python train.py --n_layer=20 --d_model=128 --n_experts=192 --experts_per_token=6 --d_expert=48 --d_shared_expert=0 --activation="gelu" --moe_layers=[0, 1, 2, 3, 4, 5, 6, 7, 8, 9, 10, 11, 12, 13, 14, 15, 16, 17, 18, 19] --router_score="sigmoid" --normalize_top_k=true --routed_scale=1.0 --balance_loss=0.00963 --balance_bias=false --init_std_router=0.0141 --lr_router=0.000325 --n_head=3 --n_kv_head=1 --head_dim=64 --vocab_size=16384 --norm="layernorm" --norm_place="pre" --norm_eps=1e-05 --positions="rope" --rope_base=1030.0 --rope_fraction=0.25 --qk_norm=false --attn_scale=0.125 --tie_embeddings=true --parallel_block=true --init="normal" --init_std_qkv=0.0452 --init_std_o=0.0 --init_std_up=0.0452 --init_std_down=0.0 --optimizer="adamw" --lr=0.00283 --lr_mult_qkv=0.4 --beta1=0.95 --beta2=0.98 --lr_head=0.00958 --warmup_steps=452 --schedule="wsd" --decay_fraction=0.84 --decay_shape="exp" --final_lr_fraction=0.05 --batch_tokens=65536 --seq_len=256 --doc_mask=true --train_tokens=464600000 --steps=7090 --dataset="wikipedia_en"
Below are experts of layer 16 (counted from 0) of a mixture-of-experts language model. Rows are named router (the router's row for the expert), up (a neuron's input weights, with its number), down (a neuron's output weights, with its number) and show model dimensions 0-127. Each number is 50 + 12 x the weight over its row's rms, rounded and kept within 0 to 99.
After each expert's rows: a language model's description of what the expert responds to; "comes after" lists some tokens at least twice as common just before its tokens as in all text. This comes from a sample of Wikipedia text that the model never trained on. Tokens count by the router's weight.

# expert 10
router:51 32 59 72 76 58 36 47 40 43 44 62 50 50 49 56 51 48 18 59 57 53 66 49 48 58 35 49 41 39 27 62 45 64 72 55 46 54 44 49 53 70 50 49 49 40 43 38 72 56 63 55 38 36 57 53 46 39 48 54 72 45 55 65 57 40 57 27 57 56 35 51 47 53 55 21 40 40 64 74 39 43 44 71 32 42 60 49 47 60 68 46 48 54 61 38 26 33 46 45 50 46 62 59 42 61 43 59 69 40 64 58 43 70 52 53 33 55 59 25 24 65 44 31 43 47 40 67
up1:34 37 37 66 81 68 73 62 49 48 47 64 47 39 54 53 42 45 21 48 26 51 50 54 40 64 30 38 58 47 45 47 60 58 55 67 74 61 62 38 50 53 42 48 48 35 50 53 57 36 58 42 31 61 48 58 55 43 51 56 68 40 53 55 61 88 52 39 57 39 48 39 52 53 48 42 58 37 64 50 48 37 27 74 54 34 44 66 47 40 39 59 62 55 57 60 40 49 36 45 33 29 62 49 34 59 61 64 64 43 44 57 30 44 40 48 51 70 59 35 43 69 59 58 36 57 44 52
down1:79 39 75 40 46 56 59 56 46 50 59 38 43 38 05 57 53 65 45 76 56 44 69 34 69 23 60 36 56 56 52 50 57 41 48 45 44 59 51 45 57 49 60 23 45 38 45 47 44 74 64 64 54 54 38 50 59 67 39 46 58 56 33 59 21 37 37 44 41 54 46 54 38 48 41 51 43 49 50 60 45 65 38 53 49 29 46 48 62 59 52 71 67 46 44 41 61 51 55 41 50 51 60 37 61 46 31 57 52 62 50 55 44 37 63 45 67 57 53 29 48 25 37 48 57 59 73 58
up2:52 52 66 56 54 44 60 56 43 46 43 74 37 36 59 51 64 44 39 74 55 54 72 46 49 59 42 66 41 39 08 59 27 69 56 42 58 52 66 54 50 62 36 22 56 55 48 39 55 57 44 61 20 54 65 49 58 12 57 50 47 27 57 49 52 38 40 58 60 49 43 56 52 60 71 49 42 56 44 50 29 23 56 52 52 44 67 54 45 45 36 50 64 59 51 41 58 46 39 52 51 59 39 55 62 36 47 52 46 48 51 53 59 63 59 53 21 57 50 57 30 40 59 53 57 34 50 69
down2:43 36 60 58 51 65 48 42 67 58 34 44 61 34 53 24 47 48 68 56 40 51 58 73 43 49 50 84 36 55 62 71 61 40 47 59 41 43 66 56 52 46 46 59 49 63 44 33 75 53 58 50 39 56 45 70 51 24 49 46 36 42 84 57 54 44 30 72 39 47 27 54 65 45 44 37 53 50 46 50 41 64 62 56 55 59 55 49 42 60 60 62 46 50 41 50 53 54 49 43 65 61 61 43 49 36 28 46 45 35 41 15 58 41 59 54 47 42 33 66 48 42 42 30 60 39 65 61
up3:50 57 66 71 53 46 58 54 35 30 37 45 65 38 32 44 48 34 32 39 31 78 38 50 49 49 43 51 42 37 55 78 53 40 52 37 59 57 47 60 72 52 55 49 43 65 35 46 52 56 59 55 52 54 57 43 58 39 57 58 46 38 55 41 40 69 64 41 72 45 58 61 37 58 59 61 23 42 41 46 57 45 61 65 35 38 40 56 52 66 43 39 47 53 46 64 55 17 50 57 60 48 41 40 49 31 42 47 36 39 82 40 58 46 70 65 27 22 49 56 36 57 36 48 49 50 58 34
down3:40 42 53 47 77 32 50 36 66 58 55 60 58 64 41 75 43 44 43 42 46 52 42 60 36 51 60 33 47 70 49 49 45 54 47 50 52 38 41 50 53 26 12 54 59 76 60 40 33 47 48 26 62 37 39 64 29 61 46 55 44 43 54 54 42 59 65 53 69 48 49 62 58 61 46 43 46 46 55 54 54 45 50 48 35 59 70 62 38 33 42 42 75 42 70 29 66 56 71 49 39 63 35 54 67 65 47 61 50 71 40 48 51 51 22 38 39 51 38 72 32 56 51 56 55 54 56 49
Nouns and verbs about sports careers and media works after articles or possessives, such as match, episode, song, signed, played.
comes after: " a", " the", " first", " his", " to", " was"

# expert 60
router:58 39 60 51 63 60 46 52 25 35 47 49 49 58 64 65 49 54 49 44 33 61 42 27 56 38 54 34 42 64 57 40 56 50 59 46 72 57 58 30 50 46 48 47 43 29 50 53 73 58 54 37 31 43 40 35 48 24 83 46 65 32 32 56 18 36 39 45 64 54 62 49 45 70 58 49 60 58 68 62 60 39 28 61 55 54 39 62 38 58 36 31 59 58 65 50 52 49 30 51 29 47 50 55 51 46 51 57 33 59 52 59 30 52 42 59 34 58 68 34 39 53 46 53 59 67 39 58
up26:46 48 51 55 58 40 63 76 41 65 45 63 61 65 59 52 35 40 64 60 35 47 47 41 72 52 62 36 62 34 45 51 54 42 54 43 37 54 57 52 36 49 63 48 39 43 43 47 55 44 33 49 45 43 20 31 56 57 50 30 54 58 32 32 43 54 55 45 57 26 70 45 47 24 62 56 48 46 52 43 49 49 53 66 63 63 56 47 26 63 48 70 77 65 53 67 53 48 49 16 70 66 62 51 50 37 73 48 50 50 44 52 51 43 42 44 52 35 56 39 23 45 21 57 48 44 59 53
down26:50 46 22 53 39 67 50 50 43 17 54 62 37 55 50 66 55 43 54 49 29 36 48 54 29 45 37 65 62 54 61 42 57 77 27 52 51 38 49 54 52 33 48 45 39 29 56 75 59 46 47 45 79 62 66 39 70 58 57 57 49 64 48 50 58 54 65 33 43 56 32 60 52 54 64 43 68 53 38 37 49 61 59 74 52 26 48 59 75 47 55 42 33 36 44 46 55 36 55 54 54 39 48 57 67 32 52 55 52 64 55 42 41 50 62 43 54 49 27 63 49 37 71 51 43 68 42 61
up27:45 56 59 35 38 51 42 48 45 60 49 42 39 51 49 45 51 63 58 48 47 66 48 46 68 57 47 42 64 47 48 61 46 65 55 49 38 50 50 23 43 63 53 55 52 31 72 49 74 59 28 47 47 69 78 37 38 56 60 37 45 51 28 40 38 62 47 56 52 47 63 46 52 45 59 58 48 29 41 51 41 46 50 43 24 49 73 62 58 37 58 43 78 70 55 52 56 63 71 40 73 57 45 44 39 59 47 37 36 41 44 77 37 44 38 45 19 34 40 59 54 45 46 50 71 54 83 51
down27:51 38 44 33 36 53 38 65 50 63 47 69 31 57 50 38 52 44 58 28 51 44 44 55 57 32 70 43 60 63 75 76 55 56 58 74 25 41 54 58 55 43 52 53 38 34 37 61 42 61 33 44 60 41 44 37 70 52 30 47 48 52 39 61 55 71 62 38 59 32 27 60 40 53 57 50 51 26 64 33 56 66 62 38 48 44 41 39 60 40 66 63 38 58 39 46 55 44 55 36 63 50 50 45 31 73 38 30 64 62 70 47 66 44 58 46 30 55 47 63 54 65 48 60 67 54 55 46
up28:45 62 77 29 62 59 72 59 44 47 48 28 79 56 55 62 50 44 33 44 63 54 52 27 37 60 52 52 42 50 45 33 45 35 76 51 31 41 45 54 56 49 44 34 62 62 58 35 33 46 28 32 69 59 46 59 28 40 43 56 50 56 70 67 44 48 43 67 44 44 63 43 39 56 34 36 43 75 70 47 39 62 64 33 70 52 73 53 42 73 55 56 58 54 55 53 42 44 49 62 39 44 39 43 50 53 52 60 58 42 54 42 47 67 46 60 54 48 64 28 52 67 65 63 49 62 56 55
down28:42 46 44 42 44 61 53 47 45 52 29 55 21 73 81 46 42 39 53 40 65 37 54 60 55 49 68 54 43 58 59 59 59 37 32 66 53 42 56 31 31 25 37 55 48 47 47 45 55 54 64 28 46 43 32 56 65 54 69 51 30 54 39 59 44 59 67 59 38 52 27 38 43 59 24 60 64 52 45 53 68 62 47 53 57 67 41 56 46 48 78 50 41 67 55 52 61 54 40 61 27 48 34 45 36 52 42 45 62 37 51 62 59 45 60 48 41 39 45 55 58 56 70 29 55 62 36 75
Space tokens and year prefixes such as 201, 199 at the start of table cells or before dates and scores.
comes after: " |", "|", " ", " in", ":", " July"

# expert 13
router:48 23 48 56 44 61 40 33 36 49 65 51 63 45 65 48 64 66 60 41 60 39 54 35 62 31 53 59 20 39 44 53 48 45 68 49 54 39 38 52 62 69 50 59 50 31 47 36 70 50 52 59 38 64 53 64 70 50 58 51 53 32 45 49 64 55 47 44 41 58 47 51 33 69 66 40 40 51 51 63 54 58 58 47 52 40 50 81 51 54 54 37 72 60 46 32 38 61 36 44 52 52 34 34 61 36 65 55 42 30 55 69 57 65 52 47 78 36 43 40 38 61 54 55 26 75 41 69
up0:46 58 49 54 39 46 50 59 57 47 55 45 61 42 29 61 60 37 35 57 68 64 63 40 44 64 55 58 35 40 45 53 30 48 38 45 41 62 46 46 53 50 49 60 39 37 52 30 78 41 70 46 40 70 39 62 54 29 38 70 59 38 62 64 48 37 44 43 75 63 53 74 67 54 49 29 58 51 32 65 46 59 53 69 50 47 45 65 63 56 46 62 52 51 42 73 65 49 39 38 55 41 44 33 52 48 61 67 43 58 50 39 39 53 32 41 73 32 55 17 44 50 47 28 40 75 49 51
down0:61 62 72 56 46 42 67 47 78 49 77 64 41 43 59 34 51 46 36 49 56 41 69 55 53 48 32 44 48 28 35 51 53 47 52 51 30 46 49 49 59 22 61 36 53 77 52 63 19 63 47 49 42 47 49 64 34 42 48 52 43 66 54 39 43 38 60 53 66 37 52 37 55 56 43 68 49 61 53 45 54 35 55 50 44 47 46 49 67 39 36 51 25 41 53 51 44 17 53 59 44 71 65 66 55 62 42 45 68 56 51 52 41 56 44 68 41 71 65 53 48 24 45 54 55 32 39 36
up1:59 50 41 61 36 55 38 35 46 58 62 47 54 63 58 50 47 29 31 55 53 50 52 41 39 53 45 63 46 31 36 57 40 54 49 50 52 52 49 49 45 58 61 47 50 52 54 24 61 45 32 42 38 57 42 44 50 20 47 41 46 70 58 64 49 44 26 63 53 28 49 56 54 52 61 24 67 63 48 70 72 79 55 63 65 48 62 52 65 43 49 62 53 45 37 24 46 73 28 31 58 42 47 62 56 55 34 56 60 44 37 56 77 63 46 65 35 51 42 58 43 69 46 65 42 65 29 39
down1:34 65 62 52 44 46 38 52 50 20 83 60 51 33 50 51 43 49 51 50 60 54 72 57 48 49 56 55 54 15 33 37 41 44 81 41 32 72 35 33 46 53 57 56 54 75 72 51 30 43 46 37 41 53 75 73 56 78 66 42 28 37 65 35 63 55 47 49 67 48 58 41 56 54 74 46 60 59 51 44 55 37 49 41 48 51 44 55 47 38 52 35 70 48 47 46 38 48 44 48 49 46 35 51 61 33 49 44 48 49 45 60 51 49 45 40 51 48 53 59 36 72 45 54 37 43 65 48
up2:38 47 38 45 44 15 59 52 45 30 46 56 44 47 50 40 37 55 68 44 56 64 62 49 42 47 56 61 17 43 40 42 40 55 56 64 38 62 38 52 69 98 48 54 31 38 43 48 68 59 33 57 35 51 46 44 59 62 61 62 49 33 36 38 56 48 54 53 22 54 41 51 48 45 52 65 48 31 76 72 64 48 43 48 21 43 47 71 39 50 49 47 64 65 49 55 44 53 40 53 43 42 51 48 54 47 62 63 31 36 57 55 48 66 54 40 55 49 35 45 59 60 61 68 46 54 47 57
down2:48 49 46 41 35 44 53 48 44 52 40 48 53 55 35 36 24 56 67 32 39 50 44 50 67 55 54 22 65 76 55 53 45 36 56 53 52 60 64 48 45 31 54 51 51 71 57 63 60 42 44 41 67 52 61 66 45 39 49 34 59 74 36 53 55 64 34 51 34 45 43 70 45 44 41 33 29 33 44 41 45 51 28 73 31 23 35 56 48 45 57 61 69 50 48 47 53 70 78 51 57 50 33 54 48 57 58 54 60 43 48 52 71 40 73 40 57 60 39 51 73 58 50 69 58 37 57 41
Section-heading and infobox words and some table pipes, such as Map, Location, Coordinates, Final, History, plus due, based, according.
comes after: "==", " |", " was", "-", "Personal", "==="

# expert 28
router:47 26 43 63 57 44 46 58 26 31 50 47 49 49 40 42 48 46 37 54 61 56 42 43 62 44 29 32 40 39 55 56 49 62 62 37 54 52 23 56 53 73 60 49 47 20 44 54 68 62 56 50 58 61 53 30 59 39 54 49 68 44 27 57 41 47 59 60 62 57 54 33 41 50 79 36 43 61 65 69 34 61 33 58 48 60 52 60 74 44 45 42 44 55 45 40 46 55 57 53 34 49 64 74 43 38 70 58 49 49 66 63 66 62 18 40 48 37 55 28 53 63 64 47 43 48 39 64
up1:38 53 58 51 28 57 31 71 62 50 42 56 43 53 61 39 57 59 42 42 57 30 48 49 43 60 44 50 34 46 36 48 59 50 44 64 57 51 38 57 43 41 48 39 23 48 40 50 53 62 64 57 59 44 68 82 44 66 45 80 45 34 44 62 27 66 45 45 67 68 49 65 39 57 57 50 58 63 77 74 44 35 55 59 31 52 26 55 68 58 37 49 65 67 60 31 53 48 55 67 45 35 49 49 54 65 50 49 41 53 43 62 48 47 56 70 39 33 33 51 49 44 67 69 63 37 50 37
down1:51 60 51 43 56 49 56 59 49 71 54 43 59 77 49 31 50 54 64 60 43 63 25 69 49 65 58 72 62 60 41 36 35 64 51 52 56 52 48 26 46 36 57 57 52 59 41 63 35 42 39 42 41 44 44 62 35 35 70 61 58 46 54 52 62 34 46 49 46 49 50 65 47 42 60 70 49 52 57 36 43 30 36 24 63 66 69 48 53 49 53 30 49 45 41 57 55 49 37 63 20 72 42 58 54 51 44 55 62 68 55 61 45 38 59 51 37 53 43 39 37 42 18 59 15 59 47 39
up2:41 43 33 61 49 50 58 54 28 47 43 51 54 48 42 45 63 45 47 50 62 68 57 41 33 47 25 39 66 52 58 57 35 46 52 43 59 57 44 55 63 41 60 53 30 47 48 55 57 58 63 53 55 55 66 45 63 62 43 58 72 54 46 48 47 56 49 59 48 47 56 26 41 71 33 21 38 77 56 66 33 46 38 47 51 74 75 75 44 37 57 23 56 35 75 45 47 39 49 55 37 58 45 38 41 44 56 47 54 46 32 48 54 41 25 67 33 65 41 49 52 64 64 62 40 34 59 74
down2:62 45 53 35 23 53 41 69 55 63 57 53 59 36 37 44 58 50 57 76 52 49 53 47 45 54 58 63 79 21 51 61 42 44 54 67 51 55 54 68 66 33 68 38 22 01 66 35 55 62 52 53 47 36 43 57 52 62 54 57 44 50 52 38 41 46 52 46 42 35 55 58 36 56 57 41 67 43 47 41 53 38 48 52 43 66 47 48 60 57 58 58 67 56 39 49 61 76 47 43 67 33 42 48 30 71 33 42 41 49 46 53 37 49 51 47 36 68 69 35 49 55 47 47 41 54 43 40
up3:67 38 49 62 48 40 51 65 31 28 68 33 19 27 48 50 51 55 34 52 60 66 49 53 70 64 35 33 61 41 52 54 40 36 65 16 62 53 65 39 41 64 53 54 52 42 31 47 51 46 48 51 50 64 41 37 53 43 61 57 63 64 60 54 43 58 45 67 62 34 55 33 49 47 46 59 40 52 59 67 40 55 21 62 72 58 54 54 49 47 39 55 45 57 38 57 59 28 53 53 52 64 54 81 31 48 49 50 36 65 63 57 71 68 36 46 35 45 54 44 43 59 45 48 57 39 62 57
down3:68 52 64 54 40 35 33 34 52 37 54 34 45 37 41 45 48 42 51 33 61 50 45 50 65 52 51 46 59 52 76 52 61 46 86 61 65 52 51 43 39 52 46 27 49 64 46 59 37 58 61 73 64 39 48 26 44 53 59 55 39 48 51 46 52 63 64 38 61 48 60 28 33 54 47 62 41 66 58 35 57 67 57 36 65 45 48 35 42 50 62 45 40 52 40 57 19 69 45 43 56 51 58 50 77 40 43 53 48 38 44 47 53 55 71 42 79 58 53 69 58 38 34 46 66 22 49 38
Abstract nouns after the, a or his and often before of, such as death, loss, popularity, capacity, population, success.
comes after: " the", " a", " his", "'s", " The", " their"

# expert 47
router:62 55 34 67 70 54 46 59 34 26 63 53 36 65 56 46 72 47 51 46 54 42 44 47 48 36 12 50 50 59 46 50 48 56 47 39 59 46 50 45 43 48 47 31 49 39 25 54 75 53 57 67 36 46 72 62 58 46 94 59 50 48 51 43 32 59 49 35 58 63 49 48 39 64 58 34 65 64 67 57 45 34 65 66 35 46 30 52 73 52 50 43 49 42 43 38 49 36 36 64 41 30 47 36 53 46 62 55 51 59 42 65 41 67 49 42 46 46 37 33 52 34 68 51 46 49 50 41
up0:55 52 38 44 74 30 60 24 58 56 56 77 43 54 54 58 40 18 35 39 46 63 35 46 48 42 58 30 55 40 48 47 47 47 59 52 33 43 48 35 43 59 57 35 64 61 50 57 55 34 67 70 41 53 69 41 44 50 59 45 49 49 75 36 76 60 60 42 32 37 58 55 52 43 36 39 49 45 71 27 61 45 52 48 33 44 37 50 74 50 47 60 50 38 40 42 43 50 35 58 65 56 74 53 37 58 58 64 78 62 52 57 71 65 48 53 38 58 49 49 53 45 35 68 64 43 42 52
down0:52 37 58 60 41 40 69 48 34 41 53 52 63 75 54 67 51 40 51 28 44 52 74 29 60 52 51 57 70 57 61 40 57 38 64 29 69 64 51 59 48 33 35 41 56 39 70 37 56 62 38 50 56 50 42 45 39 51 44 59 47 38 66 63 40 54 45 24 37 64 41 51 59 51 43 46 53 63 55 46 74 44 45 49 49 27 62 44 54 57 48 31 73 59 56 35 43 20 39 75 47 67 59 65 63 52 42 49 49 49 39 42 51 23 50 53 58 58 57 47 28 47 43 34 53 46 76 42
up1:53 48 49 59 50 32 67 58 39 50 54 33 45 32 63 30 71 32 51 52 51 48 20 41 59 49 61 61 66 52 43 56 45 55 56 44 50 73 43 42 66 70 39 34 52 54 20 57 58 52 39 56 60 65 54 39 19 27 56 62 54 44 40 50 63 80 53 50 56 38 62 46 31 63 44 49 36 61 56 63 50 52 51 45 54 60 38 63 75 53 55 40 53 52 43 30 46 35 36 56 45 36 26 49 48 65 62 54 48 55 46 56 60 55 39 59 26 60 35 45 43 42 50 78 56 48 31 41
down1:42 41 59 38 43 48 47 68 49 74 43 52 42 54 43 55 58 24 36 53 61 52 52 60 55 47 58 50 61 68 56 60 46 63 67 48 42 69 51 58 64 42 62 51 52 53 62 38 60 50 31 54 57 58 51 56 40 70 47 39 66 50 35 45 38 63 55 35 56 57 52 55 55 28 50 55 75 39 46 64 37 47 63 47 37 24 38 29 42 46 29 38 49 40 45 34 50 76 74 67 46 48 45 26 63 52 22 42 31 60 77 35 66 38 35 47 54 34 55 62 28 54 65 52 55 48 57 62
up2:36 65 41 56 62 41 60 58 50 31 63 58 43 53 53 33 71 46 60 47 71 58 22 43 47 57 35 35 42 40 40 41 52 36 46 34 54 49 19 57 50 57 55 33 51 50 76 47 54 39 20 66 42 56 63 55 58 35 76 57 53 41 54 35 51 63 39 43 42 77 66 61 50 52 30 51 64 34 46 36 56 30 69 49 38 48 52 69 71 58 52 59 38 53 53 44 39 55 43 61 42 56 42 50 48 67 47 57 69 43 54 51 50 78 53 47 29 69 60 54 40 53 51 62 34 46 49 58
down2:48 31 42 54 59 68 35 34 43 53 38 40 46 46 67 48 30 42 48 38 53 36 48 64 44 56 56 60 35 28 50 52 42 65 58 51 72 62 69 68 60 49 54 68 60 52 73 41 36 42 63 46 48 33 52 32 56 41 59 55 64 43 48 55 60 49 74 61 60 46 53 50 55 51 49 67 68 63 58 50 51 64 47 77 42 52 35 27 38 58 62 38 25 48 54 41 41 41 45 48 66 45 54 48 47 33 37 37 24 64 55 44 50 20 44 55 70 35 62 39 57 25 40 54 72 58 56 56
Blank-space tokens before numbers in tables and lists, plus amount words and symbols like million, billion, %, $, £ and closing quotes.
comes after: " |", ";", ".", " /", ":", " January"

# expert 59
router:58 58 67 40 69 31 53 39 49 32 76 54 53 73 36 51 36 48 55 68 55 37 75 26 63 49 60 34 44 48 46 45 55 50 51 48 59 51 35 43 27 41 49 45 51 31 53 36 61 52 67 52 51 51 31 70 45 49 63 57 46 37 54 44 28 39 60 44 58 58 60 55 30 50 59 46 54 30 59 56 56 54 38 57 48 51 29 61 55 61 67 41 62 49 68 27 45 50 41 32 43 43 70 63 81 41 60 71 47 56 50 59 54 44 49 50 47 36 49 31 45 45 54 77 35 75 61 58
up0:81 53 61 35 53 51 78 36 50 48 73 47 68 40 50 62 42 38 60 63 39 38 45 44 49 43 32 27 63 56 53 59 46 24 51 52 39 57 53 36 78 60 51 29 40 57 55 55 41 54 64 47 52 66 69 66 35 43 62 66 31 43 55 26 50 50 55 44 35 47 46 43 45 60 29 37 39 40 57 29 70 40 66 48 47 60 28 54 41 52 38 55 50 35 66 63 47 66 51 52 66 57 58 57 49 53 32 48 48 44 42 43 55 57 55 48 61 37 51 46 29 38 61 43 79 65 57 46
down0:32 73 39 54 56 42 54 50 27 64 46 39 42 61 45 46 71 50 59 71 46 53 37 44 66 67 35 54 65 49 43 51 60 35 45 52 56 35 39 62 55 68 54 36 47 46 32 56 61 44 55 54 47 79 64 43 40 56 61 68 44 29 54 44 45 46 54 62 39 43 86 63 34 68 47 29 48 49 51 61 46 63 69 42 57 39 35 49 43 49 26 48 51 55 37 43 58 28 55 69 46 47 26 50 23 58 47 51 53 46 46 58 81 62 60 49 25 46 50 52 65 54 44 35 47 47 48 43
up1:59 30 52 39 43 22 45 59 44 54 54 52 51 32 36 40 62 49 65 70 56 51 45 45 57 53 62 44 38 53 47 54 53 39 37 54 64 52 29 53 49 56 52 50 46 32 50 49 55 83 50 28 49 65 39 36 59 55 49 51 46 28 24 66 48 21 58 42 53 45 44 64 48 65 48 53 66 44 46 61 64 38 38 47 55 77 57 65 41 45 45 55 45 78 39 40 50 48 40 53 45 40 53 54 81 70 21 48 38 47 83 65 57 52 53 54 38 39 64 50 56 45 46 70 57 47 48 60
down1:42 54 61 48 52 39 67 48 59 61 37 64 78 76 23 44 67 45 66 50 38 44 47 49 53 40 51 51 70 67 68 30 37 48 43 47 45 40 34 55 56 36 45 53 53 42 23 53 45 48 52 63 52 53 41 27 32 48 67 47 48 69 51 52 55 64 56 65 61 27 41 44 55 59 33 55 36 57 62 59 47 52 46 48 33 41 56 36 39 50 55 56 38 69 45 60 66 27 47 54 44 50 40 62 63 75 60 32 53 86 51 52 47 56 55 30 52 33 30 43 63 54 50 48 70 45 47 37
up2:38 60 32 43 63 83 37 42 43 55 47 64 47 48 65 57 46 51 41 54 58 45 56 48 81 41 46 29 51 50 24 77 58 30 52 63 52 53 54 26 49 68 61 44 35 51 43 36 60 58 60 43 39 56 50 31 45 61 53 38 43 40 45 38 40 54 57 62 53 33 78 53 38 58 54 45 68 48 41 52 63 44 53 49 59 64 48 57 47 43 48 48 53 66 46 39 39 55 56 35 39 56 62 37 48 48 53 55 31 34 44 29 30 77 38 68 35 52 28 54 50 43 65 41 62 74 69 38
down2:48 71 57 42 44 48 50 28 55 58 64 47 25 47 67 54 48 39 50 52 51 46 36 39 63 49 25 55 49 55 37 69 58 37 50 49 56 48 36 45 47 61 54 41 47 51 49 54 63 52 24 57 59 48 49 35 52 77 38 44 60 49 29 46 36 56 55 47 44 30 65 51 29 48 39 43 45 35 57 64 51 57 47 63 57 32 40 24 50 44 42 63 42 61 52 32 70 62 59 50 73 49 75 43 28 19 36 60 48 67 52 41 71 69 56 72 47 33 45 66 60 46 75 45 55 53 50 62
Capitalized words in names of organizations, events and awards, such as College, University, League, Award, Tournament, Board, plus as in as well.
comes after: " the", "|", ",", " a", " in", " National"

# expert 63
router:43 44 60 65 75 61 65 49 43 62 46 38 61 54 36 64 49 43 42 57 40 55 57 43 64 44 62 37 57 61 09 54 44 48 47 50 48 35 35 55 46 52 50 34 61 48 40 50 51 74 61 59 21 44 63 68 56 28 82 56 50 52 54 65 30 42 55 34 47 54 52 51 30 42 53 33 58 63 45 57 38 28 36 54 38 51 45 58 60 62 37 28 57 43 55 57 40 52 38 70 43 45 58 59 57 56 37 75 51 33 53 45 54 76 33 52 62 63 45 48 44 69 66 35 48 51 54 57
up0:48 63 36 81 42 49 50 58 43 47 57 46 52 39 69 39 34 27 36 50 59 57 54 51 52 32 37 41 53 33 51 42 48 41 67 29 63 52 31 49 67 57 51 29 54 42 38 60 55 51 26 32 38 67 60 52 47 50 46 39 70 39 56 52 47 47 56 68 66 61 55 56 37 54 55 54 43 62 76 57 42 43 59 51 57 48 54 46 58 60 48 45 74 52 63 28 56 25 56 52 67 72 38 51 45 71 71 62 54 71 41 51 48 55 39 33 36 63 24 55 28 41 50 55 49 57 47 69
down0:57 55 47 56 48 52 54 49 29 23 59 43 49 43 71 43 42 67 54 72 61 46 48 47 50 61 61 55 60 36 18 39 41 38 43 64 53 64 45 48 50 55 44 14 43 43 30 30 65 41 38 44 51 51 60 39 41 50 48 37 49 37 68 62 50 55 57 30 54 54 48 36 38 59 68 56 43 39 63 65 65 47 57 31 70 63 50 63 54 56 62 62 76 39 52 62 47 61 41 63 47 36 33 62 37 72 45 52 60 50 57 65 51 62 42 38 48 57 70 48 47 52 18 59 63 28 46 49
up1:63 45 42 69 47 67 59 31 44 52 76 46 31 49 52 53 53 42 40 46 50 52 63 55 56 70 37 46 38 54 31 37 50 69 52 53 52 68 61 48 66 54 20 35 44 36 30 54 50 62 62 52 40 43 46 58 34 58 51 54 69 49 51 63 52 19 35 69 56 46 46 71 48 51 54 30 41 60 58 64 48 35 44 50 57 60 50 54 44 63 58 38 33 66 66 31 25 47 53 65 43 50 57 69 51 60 49 54 48 49 58 54 45 20 42 40 50 29 42 45 34 36 60 49 67 33 59 76
down1:51 50 50 57 31 71 60 54 26 52 49 61 44 48 44 66 44 53 39 51 63 47 38 29 44 62 54 28 45 53 43 35 59 75 70 33 53 46 68 53 62 72 54 48 58 43 36 65 61 59 59 45 43 46 70 57 47 31 70 20 63 31 49 63 59 40 53 55 43 56 69 43 67 61 70 53 54 62 51 71 57 24 50 52 47 57 38 38 55 50 49 47 56 54 51 45 53 50 21 53 23 29 41 59 57 47 46 48 54 51 43 42 49 55 38 41 47 53 40 43 50 58 67 70 44 38 18 67
up2:44 42 64 53 56 73 63 52 51 54 31 61 54 46 65 59 43 46 45 51 42 65 59 40 34 58 48 38 40 78 49 44 42 50 61 57 43 43 65 65 46 57 55 80 55 35 21 37 54 78 29 43 36 41 60 61 57 43 69 60 42 49 39 59 43 40 61 68 63 50 47 34 32 42 45 43 61 46 48 43 36 44 39 66 47 65 24 49 57 45 46 75 64 20 52 53 53 54 44 54 69 18 35 48 53 36 39 60 49 54 47 40 46 49 51 27 72 42 58 53 33 50 55 40 36 52 49 50
down2:51 50 54 47 43 52 77 49 71 34 58 49 63 51 35 58 31 58 56 69 47 61 35 35 44 21 50 41 51 54 24 31 59 37 40 72 41 73 50 54 51 55 45 55 38 51 40 64 52 56 30 56 63 40 50 42 52 59 44 36 43 42 63 40 54 58 51 41 45 56 27 46 46 58 38 25 69 64 52 46 62 57 45 58 52 48 47 29 50 42 67 48 49 71 53 52 62 53 36 54 57 30 18 81 55 76 40 60 47 41 47 49 56 39 51 61 35 49 57 65 63 49 29 46 57 50 51 70
Table cell pipes between numbers in sports and election tables, and of after quantity words like high of, percentage of.
comes after: "0", "1", "2", "%", "3", "4"